{"num_hidden_layers": 12, "hidden_size": 128, "n_experts": 40, "experts_per_token": 8, "d_expert": 32, "d_shared_expert": 0, "hidden_act": "swiglu", "moe_layers": [1, 2, 3, 4, 5, 6, 7, 8, 9, 10, 11], "router_score": "softmax", "normalize_top_k": false, "routed_scale": 1.0, "balance_loss": 0.00454, "balance_bias": false, "router_logit_norm": 1.0, "init_std_router": 0.0211, "lr_router": 0.00144, "vocab_size": 4070, "norm": "layernorm", "norm_eps": 1e-07, "tie_word_embeddings": false, "optimizer": "soap_variant", "learning_rate": 0.00674, "beta1": 0.95, "beta2": 0.99, "batch_tokens": 131072, "max_seq_len": 1024, "train_tokens": 641800000, "max_steps": 4897, "dataset": "wikipedia_en"}
Below are experts of layer 2 (counted from 0) of a mixture-of-experts language model. Rows are named router (the router's row for the expert), gate (a neuron's input weights, with its number), up (a neuron's input weights, with its number) and show model dimensions 96-127. Each number is 128 + 24 x the weight over its row's rms, rounded and kept within 0 to 255. Numbers have three digits each.
After each expert's rows: "gets" lists some tokens that make up at least twice as much of what it gets as of all text. This comes from a sample of Wikipedia text that the model never trained on. Tokens count by the router's weight.

# expert 6
router:113157100175116138133129151145154123149146127130137126135147143141107134107108081133117099139141
gate0:108117095143129130152113131165110149111106146143111130147118160127144094105159116131127123126117
up0:178119166157130081140119155079130113130085122100094148106111106105168149141167131103121143077091
gate1:124145126106115120186155115122092133114158175148109088105087102124190161089138102143150124155099
up1:115135120103150148114119145121139107125145101082095109108180165128098132108093123134111131141107
gate2:091128162115176119169165127143136121131109167123078096147140089148150111134131117139117126095148
up2:074113118132101088122115151165118093088128119078121109119130149089135137112132123156138127139182
gate3:115158130128160073141115134147146123113130164124124093141134118147130158087066114130143142104102
up3:158098115149119131097134131132135150136116084113151151124147073102092128117094139122112125145143
gate4:108143133160102128153123143137137113084129113138102122193128140153101094162138102113127137135143
up4:138128112132138109147159124126085133110139121104145183141095122113114136155168119121159124118120
gate5:155133152139107143159143156173087157156105155100128173109114115124117125156133107165134093081136
up5:133109089136110156190144126126099109146117112109110081136150139164094100131081131100126146164100
gate6:098159067137144170124069158108140091121161183152149121091129116118133112141116125144130104140116
up6:111120108130077125156146114149129153146133147124115139082084058095120173115134130146147171104154
gate7:092141138132117171169140125166104103152115128131074089114116120142118162115169142166158133133114
up7:159115158139092102122125130112106147156124142142128157145102127128123102099111129140142137088141
gate8:058124091151157149130172102113150148159162119131129106166154140110142111151108139162163112127114
up8:093111098159108123106123132179174119119104131119125120102110073120084101130122157148120125100140
gate9:149113127146090101131094126121060157110160103123114097111088191136094163138144124113139112147103
up9:126171089171181117147139157107087113175119145122118115110180101120129128141125136131146120122153
gate10:086136125113137098131127106111140116145129162101165162121099102122131156117161143085118178120137
up10:142114102134157144108132142173132064107123111121156148129167167115124119122107156126118136103140
gate11:157171182125133131162090120129161160118108104117119117162145113139106138128089169147161117132113
up11:153123146130132108136126128122136133136149110088068116124131168115125105095153157154105110143160
gate12:069152162100157130139124119136102081141085129175137176156173159112128118152105131124126129149097
up12:081161111161121085067132104127138132124149159094132119109125139123118114155109119163097187139138
gate13:142102099156131122123189151079086129149118138106093126140125140116117096116104128097119149131113
up13:109096140134132170109116106104105188114187138120096111095117109166101141109103132150188119156135
gets: " |", " The", ")", "|", " to", " and"

# expert 37
router:121118148137106136130189089164131168088143085134155125154172141150148122086148174119118132100100
gate0:122146109129176104093087156098116173134134132145143161096136144062138159113131138147102131144148
up0:138115054184107117122126094174123142124151137130103147169154092111115170116099102162088153132099
gate1:150145165143153073119144177120132154110083132086130122156173133142188185128121113140093153123148
up1:145096157105130158146133130103116127112175112168101127132143132139084123116121165104106154111123
gate2:103137123130177123142107139094148097133143109087147185130155149156147103150123099142116116131117
up2:160171123133149123099145114177148095158113118134178153095123145117080162115103131148153137128114
gate3:130132148096152110131141210122141122115125088138139172143143150116146106148104125125126130068085
up3:139114144133150136161138121136115112095141109167124145153112125125119110149122112162139120131085
gate4:128117148107162108127139120120102131096154117133079119129155123129129117099134143137088175132132
up4:085166080138136124092169183099135116144126103122166162111135070093115152105120118145121103114081
gate5:111118123116155126095111147125116129146110131134135130082125156145165141135138123128181128128152
up5:102121116122139122138109161138111108144108205169115092084114115100127163165161077161121135142099
gate6:106123115116145139113119154126127151132135159089154131103102102181113142163174109089107134143167
up6:146108141137111160141166136100142107135095124134132135127106091151068134106099136130120148105124
gate7:138147179101099094168152103141146111157174132087159125134132124158168130111087126068089147130120
up7:149115125108105134083140053130116170116179135095101135162136134067158136123143134144137149146164
gate8:126153141128125117084130115098139154094148118162117121151151096119123109147135118136119163124116
up8:135129181078119103164106148113171132164130129107089127103116134103151156115109124152130116112153
gate9:115133181149152146172141115143121096193127158119093148149113142121174099106145129166174135121080
up9:161167116134122047112114148166133087155135126145142129118134188148118125183103141149121167156140
gate10:127155112118153129078132100137148109106120094142107122104143136153144109118127140093122137135135
up10:157081144111127122158142107162085085158113117145141131104100104181134130129141106128130117098163
gate11:094151150125125067122109152176116157126179100167108118116104187145132092143131161114100153152135
up11:162136127137099109106142105140118123142127104128104154086091112124136138119135132151185124136115
gate12:159146201156136126120162130112135130135103171136099100107154119163119106112120115143148155094105
up12:113116100155125167161126121084081123156132089124134099138117160112129116177111072129139156147138
gate13:153115121154111091127092140068161094075172124146146077183129151125109137119142087127158141120121
up13:170105134103103169117101105139119187143118133150115115107123115126144142136156149117095144135138
gets: " of", "'s", " the", " and", " to", " his"

# expert 38
router:121120100118093118133175163123158172111108092118129103151152145153119100123133157154119170062158
gate0:135140122110124144153149108090084149129130110129131131110156111136119103119177134100126086091114
up0:130112118121084065125106167114133141130110144083121172125124158101130139185109138090119123103142
gate1:097170118135086123126136088161091111132130163113160112142155141115131117111123133127106124090169
up1:123118102135146136104118155182121119151145149160134119133115162126142148095133161138152148130119
gate2:127129103176097153118159138153149124138136113125122138135131128075076152132140101135103104122139
up2:132109134115116136105151156159079155097152152121109097156141129094089111111094107094132099121132
gate3:108112110108100106131109131153118133122162093150180126165122119105116112136112140119121169140152
up3:150134130162121120133120126136107138140154140122121180088137118114086096130142132114142145118127
gate4:152134132091150103147132135118136148128124142077131129111125107163139161117132110125134074141108
up4:141157139155091122148106109136125115120119132139146114119144087082151130148132099131104149165113
gate5:119165148121146104094114129172125117150154133124108141107081124134153122100124118147068102159143
up5:127130139163139106163116105102121114165175103116109116128141115053132149101096108174112091182125
gate6:111186104168142092097139100123144154085165180135184112143090134143129104131127117158094116156141
up6:134133129105107134128132112096138140168063142122124149145153148128134132082160114101164151133122
gate7:090121124143154112127100153143129136102135131152092148141123139153114159134140109139130110124139
up7:118119097096117142106054118137085127104140106167156107095120088146148169136106118100112111143116
gate8:106138152090152142130135140129117134137167137096139158103097124138089127101136147093189104152130
up8:146133136142089104114160110113125116106126116126086135139113133135146185124131139190132124068150
gate9:071159106100102188158080108111150139143126129147140127092096111130152123126138191135114125129155
up9:149099103044156142102137128104126118151151142100130121087130095132111143157118143100134102120106
gate10:123158115131157141119123152091095120101187146143152175152150139128084156104143139125119124136158
up10:106137146129113126146167133111148118132153134091151117106153124137117099115096157084143099162112
gate11:100144132132129114082180139109114141140129144133119116136142141108111132137151115104164142118134
up11:175150123135119106119119058129136079141134148102170113146117099155122127172130088116162142121141
gate12:109160141116138123165113124118158115082107110134122170136157109135141140130122157116152125115134
up12:130156156099156158096098117134114149127129109102158144126132181121148173145151141094141109126134
gate13:129102164127128132108097154109100135104156146151126091149116104157117132105155127062108144109146
up13:137144139098114134073139118133109148142077127105157102102140136106119136139112158120169096153134
gets: ",", ":", "ing", "e", "s", "a"

# expert 13
router:123137145110075115145094205128129117110161127152102115132144147098134136120137129141145078111138
gate0:073113154127163111135143163115121130142094185158087120102127108117154131130113103130142114160111
up0:191161115118090077101189137111136105169100072139117163138136140128126148117117160148105118092127
gate1:117134154128140147135145095139153165185158131110132160154174156158153151135128109109114096146128
up1:153193109102120159130139147108094147159137108119123197076082081090128111118129126133133092119136
gate2:117122118138151118109145093138065137116136144156104128147120154099188126100149148126104136133141
up2:126123110077152126123124116130072160159151169099158127098101112092112156106077123137133089178158
gate3:140133096159132140180130109120105159066126145119162145160086155126130097112150121116098060118132
up3:104128105138151156176155128124146110136129073074124183115127136139121094131160127097116111134144
gate4:090162139121169132102159157127169179131101149128128192089109143112139157107137147114132155159105
up4:099132132091100123144138150103095129150129120140135157091099160163120125137143144096163110151119
gate5:104082130066094140164113112145151137144112131129151175161127144093171178162120152100135127135116
up5:158144099162135129110125140124138128117121100157164102113149136128124100120126123160139116107158
gate6:155096138123137117110187126110128164147147145138162115176098146129121179127130080149154114143099
up6:137112125109126131116103121188138136142146105135111133133180127109152128108124166144144082125156
gate7:128150121148137122211112111090137102124109131138129137180146122150160159092106130092107136096102
up7:134161103105102082083152114155097145122105115152121133126134118100060153133131119189156154106130
gate8:139082160145136171130167136137156108121176120129170104133127120105110114113106128122146147130179
up8:128176167087077133118132127123124095099145100151151153129117150085194135136127135120123080120116
gate9:104123175125166117109089144134118105162124150181116115091109129138142132123143122138137145132101
up9:139116147149127138089085144117107142137135131139125123129152128142095123127131126088123124122138
gate10:148166127124155158141162143107096117129123165078104173130138119133138123123105110145150106120141
up10:096148159103090115106121160058149117101171101180155118123133156089131139151112149160127115130148
gate11:132135089128152109105057179135138130066116117105141112149170120126118122105114192184147115133126
up11:154126143146103116166080124104141106150152166130107162119182109133119116102077140182160137134077
gate12:073166081104149126099093136125155114146087144086165139127103122119137119150128107106111130136076
up12:145134091147134128109117142147132152095121118093129111115107088151093157113142127147126155136127
gate13:090121112112102092124127118127057156121155141135149131118125104120121144123139130166149130124102
up13:131082100153133107124124140161119129120098149101097127131156133124168146125152132175170088152146
gets: " |", ",", ":", ")", "-", " a"

# expert 0
router:122141131110156143106140101121167126114130130125131112117173141131118099100075153141121138127142
gate0:124162091172118132145134081128073129117135188074114113157143102112153154128103128157122119119133
up0:150092152140099086092164105128204099142149118105155118123123157110117157114131128152150128143138
gate1:167084120057131132147114127142143119117083138148110138124132121127112138109137150100129109139120
up1:156104121099172148160072111091129130087115124117076131117085122147154108093133075106121146135102
gate2:088114159159117126174089125111140135106114152092141099127118091170133158139175147101103132067106
up2:163143104111127098150181104085142130119143145125148115125151142131134140096115119136140142160128
gate3:157119093168113131087155109138166135127095150146120127158139149144149145162125104154090123122126
up3:037104074108121185141117114150158152128095111118169166112124132101126098094170150159146141131140
gate4:098104142136098126163123125139121142160131108122102122112156116119122139125108115141097138116122
up4:136106104151124128177150114125088171136099109086157111096115130116145111133155159157191105099132
gate5:178132150100153138138096127145112132120085147092112096113128129158153089137148091106123117130142
up5:146194130125138134085134125082133097113130139131183119097114135084129142135122146095090143098082
gate6:112071112132117163079108140120083110114110143161141170118108163121116102087111122151111168099095
up6:136092108108105103127125126096093168131112135106158165114104143103168152142142140128105131140157
gate7:112134174129114181175109119129096127135170087129125188113149151112125160113114130124134120128111
up7:117118129106100148140138126083132190114101089161155120144140148140145146160141103099158174160075
gate8:154118171157127154119125099139152087157121138092129143100134142109139103079101151122128187136126
up8:069172099191124100118146123102091137144159112103124116127134123096125156107164135147139087148124
gate9:128157146133115139105171126084131114115139118170072094086159108104182190106116104115113138107109
up9:126151096092138091123111146090124158137120164138142131139169118132112126115144107106140113164171
gate10:139135125102149131164124165107161129117146141139108142146139110111159130103091138124143150115150
up10:136123123128148104149114087156155114103096132080114134088132113139139097134141145134143115139122
gate11:063087067098139162115123148108103189100118114163150132166152087119134123158117109135184141105161
up11:104106091134148159174161160118124118146140141165110087096135134133154125118107152118126127100149
gate12:104126125111101123212087106155135115101130143131093121147142120119131136137163079132155105086101
up12:090104108166122124101134154142113103116070128124111118161159155131095130153143108120120135105130
gate13:099119142128158086176078149109179103109111137109129126123152088085126112124099160106089128095129
up13:133119108080119125094163150114135162128107096156139148138150160135080074120154170111143177099132
gets: "\n", " on", " of", "y", ".", " for"

# expert 22
router:103110145102077122094118138102156101163114134118167130116158082124132148146168158142119126150104
gate0:128135132118182132125154088088147119128120153106110118166149145143098111122123154177100111118098
up0:125123059146129119133123119112116143114120087123100073107084116110138107168103124151119151119116
gate1:146114173118129150152105120111074084095102112106079153160090128105150147129090104107128105141104
up1:129091150085126109070114134139123153102143140145135111130139119180101152160146119121139118171123
gate2:103119086113110118147127111163139123167143135151064092134115108152121099157109137123102081108127
up2:096110127143130124126109162118134144145134160104115130142105124112157125085107104128087117131124
gate3:146156127124136093123114124122073148127111119130118146146133171129128174156129124102113134114110
up3:104144136111119163139134133115117131119093143102093150145118101140174112136123115193097130143123
gate4:122138177172145134145073131172117127149127101143093140155116144179093153151115064111151153147096
up4:151117124101133152146090079164102116130086144110095139125094161136130108110105133157146104150084
gate5:105103164159147125137099092112129142118137147131122086133087160153133120140122127129170079103084
up5:088154112143145125111148108115113134113163088112162170136117130142128164146102100075128097111125
gate6:127176133132141148131102178134148095110130095143142093110126117176144111111105177120088096091094
up6:095161110154096155076115163126127146109158132098134127128126144160076147145132111142130076118128
gate7:113134185132101126097142089133137130143149124105091178135130142098100094093112113114126120115135
up7:144120155149131129085111112100115095128091103136155108184136111065121140132119107131119153113150
gate8:176108118106135094129128110140101153102111153128141122130130146124144095135059170090167156078097
up8:124123146146127077112123160155096106098110137129133168151118176106096178163109126154118129155113
gate9:115132131103122154106107104119091119113142110144124117097161124171149127135146130146112138114141
up9:120121107105151150140153145093075142148171075141160134122110106130135094119091150126151139126108
gate10:142093112100137135111117135148134101164148166124142101173145141109134105130121119117091123129095
up10:126110114098115105131147146156103164159057129104146133156117096059127126075115118128145120134118
gate11:141107092144108165133123115149133163122176111111130183108106074122146079152083154136125109143117
up11:146163133138114106144122154159152104117167098131152103133128108106119139128120120116130100123109
gate12:105197168158155141136121171123149103124126109116088107140089118160108083167121111107144136145118
up12:127156095135110140088136106122145145132032139098140123116151080110141107118176116148150138172120
gate13:154131115150115101148132157157119120130115111139141135125113120132120121169116129146125152143169
up13:150100098092101126145113145145140116123132139083109113130149162092177119140119136075146159110162
gets: " in", " and", " the", " of", ")", " for"

# expert 7
router:151096158111128135113099100120124150146126157127151174130106114098137099115109113121095125164104
gate0:100124162107124136142116150124137120130165101140151153106157127147117116115110105139156119161111
up0:144107111121132164087099148122164133135093143122118107090137084107142115082107170121113117140178
gate1:095140104107154137113111120116102142113120188118165120122134124117116121152153105099120105105139
up1:150122096122124102165115128076198135107117109156079107157137144147138125173153130104109108136144
gate2:131136137125094116137127097163140135123130109092121169133145103190118088077105112125111115099126
up2:082153130091131121154116144109122161131121126145107130161108147147148101069138133105095077144091
gate3:147169106151130121117096160155129088112128089103100095101169164138119111158139136128126136132114
up3:093156114130101140140143075148134116145162124095107139097112157110150119143141116116127151166118
gate4:124130125113157173149137137109104100144119120106135141167148161128131104139105137125157146161123
up4:131136157138115102064122153136139154117129093161152129131117123176138106143171124130144126104162
gate5:136126133112105168153090101125122105141117124115113131081137112154169168138139131141143101074107
up5:121107122118120130143170104092152167152149119119100150138146116169131107120135124155179120136163
gate6:148149126125148087141074185148148125087137117102173129138114178133139112084153097126091118120105
up6:118156115125141138088132143096153114154136125129095125156134126161090097155154140109145114109113
gate7:146102162135174150159116168129114138080102146150144135157135177140102122104149125117123120144090
up7:130140137108113124172154089083141127153081111121135127093107108118143146110145123104134156135145
gate8:121117147091125142104115157091139152138116147115145125114115111118131147125147087066089100149130
up8:121160109144091123109151093101155107107107141121145152108132167156146111092132125170141162129129
gate9:079124140090121156129136101135102115142125182144112122087109149142121125155136125114119123137124
up9:123126146127108117169156168137145109114134140128112104119165136122132143128102139142176090149121
gate10:116134098085113129120113145143166134086137144088100101137113148165164115123139100091149156106077
up10:220116077117114146153164111126148176118114132100152165133180114119136125165103132105134155109091
gate11:200155106154150087141141107153147121096090140143141143145110142143155151164149129139093131130126
up11:141118137097144124155127108089125140103116156097105161109109101136104100113051083093118138151162
gate12:156100131157149136092134135105102097094153121120117139129175126105148122166084130160102146158114
up12:144129138124109123106110090071122123079156113126142089125138116147086161144138148122123131104089
gate13:129098102159108166129138127140165134113189144168142116117137137119191146120113089134122067140119
up13:095125088143124088113161127141106109168147079134129132092121102117119191118143167103122134158116
gets: "\n", " 5", " 4", "E", "ow", "un"

# expert 23
router:113146088138158165123130153114103117126113116117125116105166137137143083157113123167075135134134
gate0:130122106112114155127120093157143135132125180142103140135131166145115081113120122137134128129135
up0:135142162116141114131114144155106089097122127173137141161111153123122124119126096182113112109118
gate1:158181135147108107095111118131122113128080137106183138125114136144125121111135123121153144134101
up1:146171118120112138141152136133157141101135181129178123142137146093107153099135099125126101116122
gate2:145081134168140139123148120088118112108160124163154164119124100123172134133123152179134111111179
up2:165151167127104109111152122127123154136175138141152129143068083121106161135153161145102081117146
gate3:145116072182122173143106169158176113104133202125157094085145136125142158128124115126152121136157
up3:133106136109157116086143150158173147141110137123106144100108123131202118150139145079115131165113
gate4:151126173105128073100124087130148169147110152095161156112095158145162132159089100136073154098126
up4:130113166105145149125145127137149143125187125083077092181109096127134144157130114111109097117124
gate5:153140130146166098137133122126114160157139108123150118110140111129073160113131116161127130080085
up5:100146112152085154123142143099134116138141134171112147128117118118155128089135083134175149116169
gate6:140104138126159137184161147125085157126111131158140141115103103166148118144104119176144121136152
up6:148102144149158100150203098151162126122112113102126167145162139170096099101113134106152142104120
gate7:136102145082131086114140106142103129118134127096121115147124110144113140117134111110159118145119
up7:133148148145133125127120102137101162101113133155105128135121128146107155154124115195118149131107
gate8:108162131141097128108157136154135130138128111087106137093142158106134127125091152122114142121091
up8:117091146121099113143158083141128133116131106143137152121118085115110129097170147082159092110163
gate9:126123151151123138118158116142138130108162141143107125196146107103114165111111108108151149124127
up9:146119134107143105147119120142167096119093174120157176145116160163148132132176136142088140083099
gate10:157133123111095105120126149109105110149104171147101117110113197164122169132180127115107067113129
up10:161112096084100125132125109091121082115114104112172135125124142126160098131090092122114115120159
gate11:139096117132170163128110109081130107141150121136123107160119135113111115168115107106106108100143
up11:148094134146134136159137127140135150132111136138164157130089124085116156109145154163138123139110
gate12:148099171092118116094131129140099155162135117145082132118155118111141147142095117140114127181091
up12:123110148113160157090135113113094136125138165125165160126133136131088146125123102114133112141125
gate13:083154114114178139104118126147123145147090165154146153143146177118138124090106173106145108119091
up13:162134139138156127136107124166106162120102117105142156123103115120143093109126085129135144158154
gets: " to", ",", " of", "ly", " and", " by"

# expert 24
router:154073105154160138157169115126119147169147118101105117109074163128140122106143097119157136142124
gate0:119131112104115136137116172177109107125086152107128087173146128126128124133114146114113152171133
up0:161145113118114127124108094119100102116111103097149135196143122159116086141132141147145163099163
gate1:090106112128145118119109113146130132086124154154136161154121171105115136128101132119113111141115
up1:110096138138103164131108092119140142110113145087156194138154155124125110109149125132155142156122
gate2:167141107123110141141079169133092133135116187068119123126128126153146135131139131115115109140102
up2:127108138172109088131195123111153109181110108121135133148092091119103157108167145133101150110141
gate3:172110108123101141156160131135141090169106125127166161131174168117183158108108099129092123096124
up3:166185110157131163112128149163143095160098164132171129114117114112128122165108104103126151139150
gate4:104179154129143158112139152133135146147097118168145123155136114131141115156112143127121135116144
up4:153130162163105101114100101110157088134151147110092099188112198110126135136115148132169117176152
gate5:109157099146110114123110117132111096097127095161154154129164118066124174162170131130101124144154
up5:148085119123107147140148120163115109110132117115158114116121086137123121148100140123127148133162
gate6:131165094086100123153104154165135135111142102108142130163097167111129145108149165071091165083125
up6:117185161105129108161148147100153073086179129129131120082134159123145124148095101119093128120118
gate7:081162122099107107160118135136127118097134120183122076142097163133105130111118166135111133121096
up7:070128141134128135183147165163068120115141098177134117144128110098087109112111121142114131145119
gate8:105103092111181129164097108096139133107122134111139096114145094114139120151154116149097114156162
up8:108181121141162094126115153097173128118101105088178146106113124147121092131129113094134115137106
gate9:116120101140179172134092116145165151161094087105103117085168128157120095107156135142134137120104
up9:155101120118107078097120116078148132144150148133089156160138141145138140121126104152156136137168
gate10:070121060089140141112091081168172149114130146124129115114108137166101120144155109121138131101152
up10:115129151145109134125101117085160127117121151175114108131131085139142133147131106134163153126112
gate11:132091141107164144126122103078090178158131148114126174137145098159173119101157120147155148134124
up11:129140122089132128129139080140142157161095149115113140111144094132124145119123120106170104170166
gate12:144123119125136087171100143172098128080125079137129128156135154114122133091105097115148121140142
up12:139145153143120131161116130139137155137132138138146124090111136099169161086094121136119113146104
gate13:115137114160140104117159145126089109107146117126147127141144111100109142128148163128133130139084
up13:134128149096156182153086112125092121148139110152123115164103155093124148117159123090154121122122
gets: "==", " ==", " \"", "===", "'", " J"

# expert 14
router:094115100092117123146120109095127097111095169154113118121098081124130147117141109143143111151108
gate0:072159101140112114111085132120154132153115135135148124087148100135092140110120151135117114094107
up0:116128119123132165054159160081121125105149128147122172122121109092131149140135141139101130161106
gate1:144133105110146169117081114134113135124127131134104129134138106171128107135131167097125131112164
up1:128138125155146139129072091139091125126098109131078117184131168107144089115129128166136155153147
gate2:115132105117106153112096186105110145133144131117140133125131116134149086162111144151125145109132
up2:134131088130109114141149164109131131141081160110138116122126134134135141152165156135132166172127
gate3:101116145125094127124135136131058128196118102086131142125155120106138116080129151120122154116101
up3:121123092057145139139132140112146173121105174117124110089126096101130105138153164101144118137188
gate4:120132176162192156167152102175143138093113137115101167094141163098142116124131136134119114163112
up4:113133142126107131118108138138121110111128103173125109115139128119130176094111134128118096116126
gate5:071161119132106120130182133166103126115135149092118141135157118172135117092131104143111140099155
up5:127159139157112153117160176147151132106123101154165099150129154098135145099106130161153154109130
gate6:150158123078141120103136133155100135103104185118149145148159119170202137111111161154131129129091
up6:149102132142117163094151149116141065113149077131169130083115165114164116128129147098111155096126
gate7:101132117125138141127137184130101116142122106151156159136133107177130110133088170122107156095108
up7:101124157126102086128114114094127131132147104138137064148146107141128110122141119155128202113099
gate8:088120138115141129113116123138125162129175110128150155168118177103065132108158150096153115120127
up8:148164137118081163160125125159163156129098113111117096147136132120143115129153123164094142160168
gate9:152102143149101140142070141119145121123136101153115145146119127118135120187112149127108116133141
up9:160129105142099112083127171138118137122164124087145120159097125112156135088134148135131099113119
gate10:123118105081094128104091183129146122118154128160110123128160094126152133111099083101100103113103
up10:168106103155117131146151158110100115115132166115121130112135176111149095149132107140123125144159
gate11:149145185148114139138123180141176190102126101144128131173091134194164126136092132090119103096102
up11:102135066049089110121133145143110110096140143130140118120122114065145140146099140116116143138143
gate12:126116142108143124090089114144108116123087118103132092151098154160119107100150175125134146152132
up12:118133089095116133155134098141137151132135129134127159141121140128134144111167155148168120171112
gate13:105138134135104128115080143175094107118055148115134133147140125121120086152111111128115170122117
up13:117114090189112113113129149133152127149109098136150127114149167145063127135145125158118106119131
gets: ".", " C", " W", " B", " T", "B"

# expert 15
router:134179122087141156123109139149093092079144120119139122120142132155127124118131116120089136153122
gate0:158124180132144119149118148129122133124137094084098104111105171150156129122168160124098118152111
up0:115116173101129125120148106099106107117124146135141182159181144151114123135109141134146111106187
gate1:135119062111107123128148145125105122093133120105138132149136116132125142130104127154104150153114
up1:162115147166111136181107136119154112135170142109078107144122112161131142102127143156132162138148
gate2:155100121143140084126110129130167092175125133089141070100111166165116128092145116140157126135095
up2:150130188104142116109181122101121090153089139135091137121108115141122126168122116119149157130141
gate3:119140120121127125164151107145152130166118166108107066102131159168132091119153135137086131150073
up3:158123107109118143116170138106156118116111135114088147126151182103131179168132148105100144108146
gate4:133132105101118117146124117137122192152167115107133113136097127110146158108148127093116118134112
up4:163155153149110149085102116165095112137113148123184144151135170104183146142155128145098114132122
gate5:165094124130132145150113113193161096140125111113124113134134124154115052098147144089118192113140
up5:155130091152144090122085129110146073124115120144148177138096111148135154081109092122108143131114
gate6:171108131067184147136157113163145101154166138091120146106109166133094100100079132127176132132125
up6:129115131130121195120139139160119100147148138136111106098146112154130147133121124130143191130137
gate7:129125106110124093068086121132105160126170088157161198140109129116093137134166123128144105127126
up7:100136122062130125148151152132104078156146122120139137091111119123105136156088122132144129129165
gate8:112129113128170152149127125126210113151118093070110161109129129114174155110097113111109129121131
up8:108116150137132149172113108104140129151113122173116129042094084140118127105106116097123082138089
gate9:147117117178107166144127143119114123142137109146113132130155118152110171125082096126151150146120
up9:147148191146128138150132123110091126167143152088146139103123113140125121146134136098122141112140
gate10:137095132148159128139092145156112159149130149082117083150094089143115102123160120103121139139129
up10:105111137157101077159098137137107096137144133121133092143100096132136132140127121142103138153064
gate11:150113119124138115155104162138120152133148131133148127110142103144130122135197100118126137113101
up11:133113076133130103138111143115136128141159135157121084108170155131127121119118155153134128121131
gate12:109150063130147137136146088136148120147123113116136173102115159115122162138153089122124116160115
up12:125116108118147139116118119136142145126101143097134114126124091097136111137140099125118130163048
gate13:138116084122123147155124127146136081123118107123135115124105136138117085140087152123121188092136
up13:110117063104107101101117116176118114118150106126097120102150136163129102124169124129139165165116
gets: " of", "|", " in", ",", " and", " to"

# expert 35
router:083124129122103112155094182095104150110136137100130133130130092074115152132111156139115136105121
gate0:089119150143158116138154122110143152112077099124138100158166150094116119155120113134174128134084
up0:157160115152117150151147140121090098088171115125177086142128129155146135172142134145120108161095
gate1:121135139144086143094115120118115119101093099114152097120132113160157137084133127158070124124152
up1:101145134130102106140128116097113132142168145140168143123108124107149133103117170152172098126142
gate2:154142109106153137149136128148111130151093110105131171163136134161166124150086092135161112119123
up2:117106143141130141150111105121148103138130154125114133143120122153135144086103177087135165106114
gate3:143140150127163136146095124108143115142106131112134081118164139131129130099149111130157132101136
up3:101129131118139127107096130112097182115149157139137118107123089072146136123083112084165162123125
gate4:090117112146081128110157121152105139105128152106136073141152106163144138129142121135135091108136
up4:142156118136153108115097112118104146105153166164186123132114108114126127093124103148159109149149
gate5:085125150128130125165122126139105117104130177132153134122147099181131160098112097087114146109111
up5:139135169116108120162108132131154112143156101132116158117123138147142162128122138093130161100114
gate6:103112155112141099100071116117113130112163172138088127142075128171183119148161113173097107154132
up6:147147146132124147144125104101120116162120082108145112099149112154113122142170125108105156089106
gate7:133157102160134105122084149088128130112107180159101124088132152135117187120093098167101135118143
up7:110135089088135116167125143165109131136118127159162139138150145082143131142157137098115125093116
gate8:137108105126127173092083128136083127105085149128142123101120113134127137159121100162141126130099
up8:155137132137171120113145141129138098129114107124114136146122121149154129153171130096131106164083
gate9:128135140088141137119109131101172081134188179150144097123142138127108097105110126089135112098158
up9:133138137157132135167139103110154126143126126122114123071065152193128087117132129124130147125113
gate10:077121098123167124116086114091165125124133171109149121087171148140117097135105110153143128130117
up10:086150157091079121140136119103121082118077165122141115097120165117126119095091073120101137137127
gate11:117155090155093125148097155123140120139113125160140147157095146131124145103149107137134123136108
up11:142146128113088158088146108121102148154144144130142092137124132128132123151133141123133163120131
gate12:093110116132119133105113087119159119107122122123140137115148139119120120177147096106123133126131
up12:143140159123133163085113107115067143112139106168159124162135110117129144126154157116101107112105
gate13:091126134136103130157128133152141116148161102162122124137149108165108095143140150116162107151120
up13:144163093092126116120131090084112168152098139117113115099151097147136156155155147163139111125140
gets: ")", "}", "-", "\"", "i", "ia"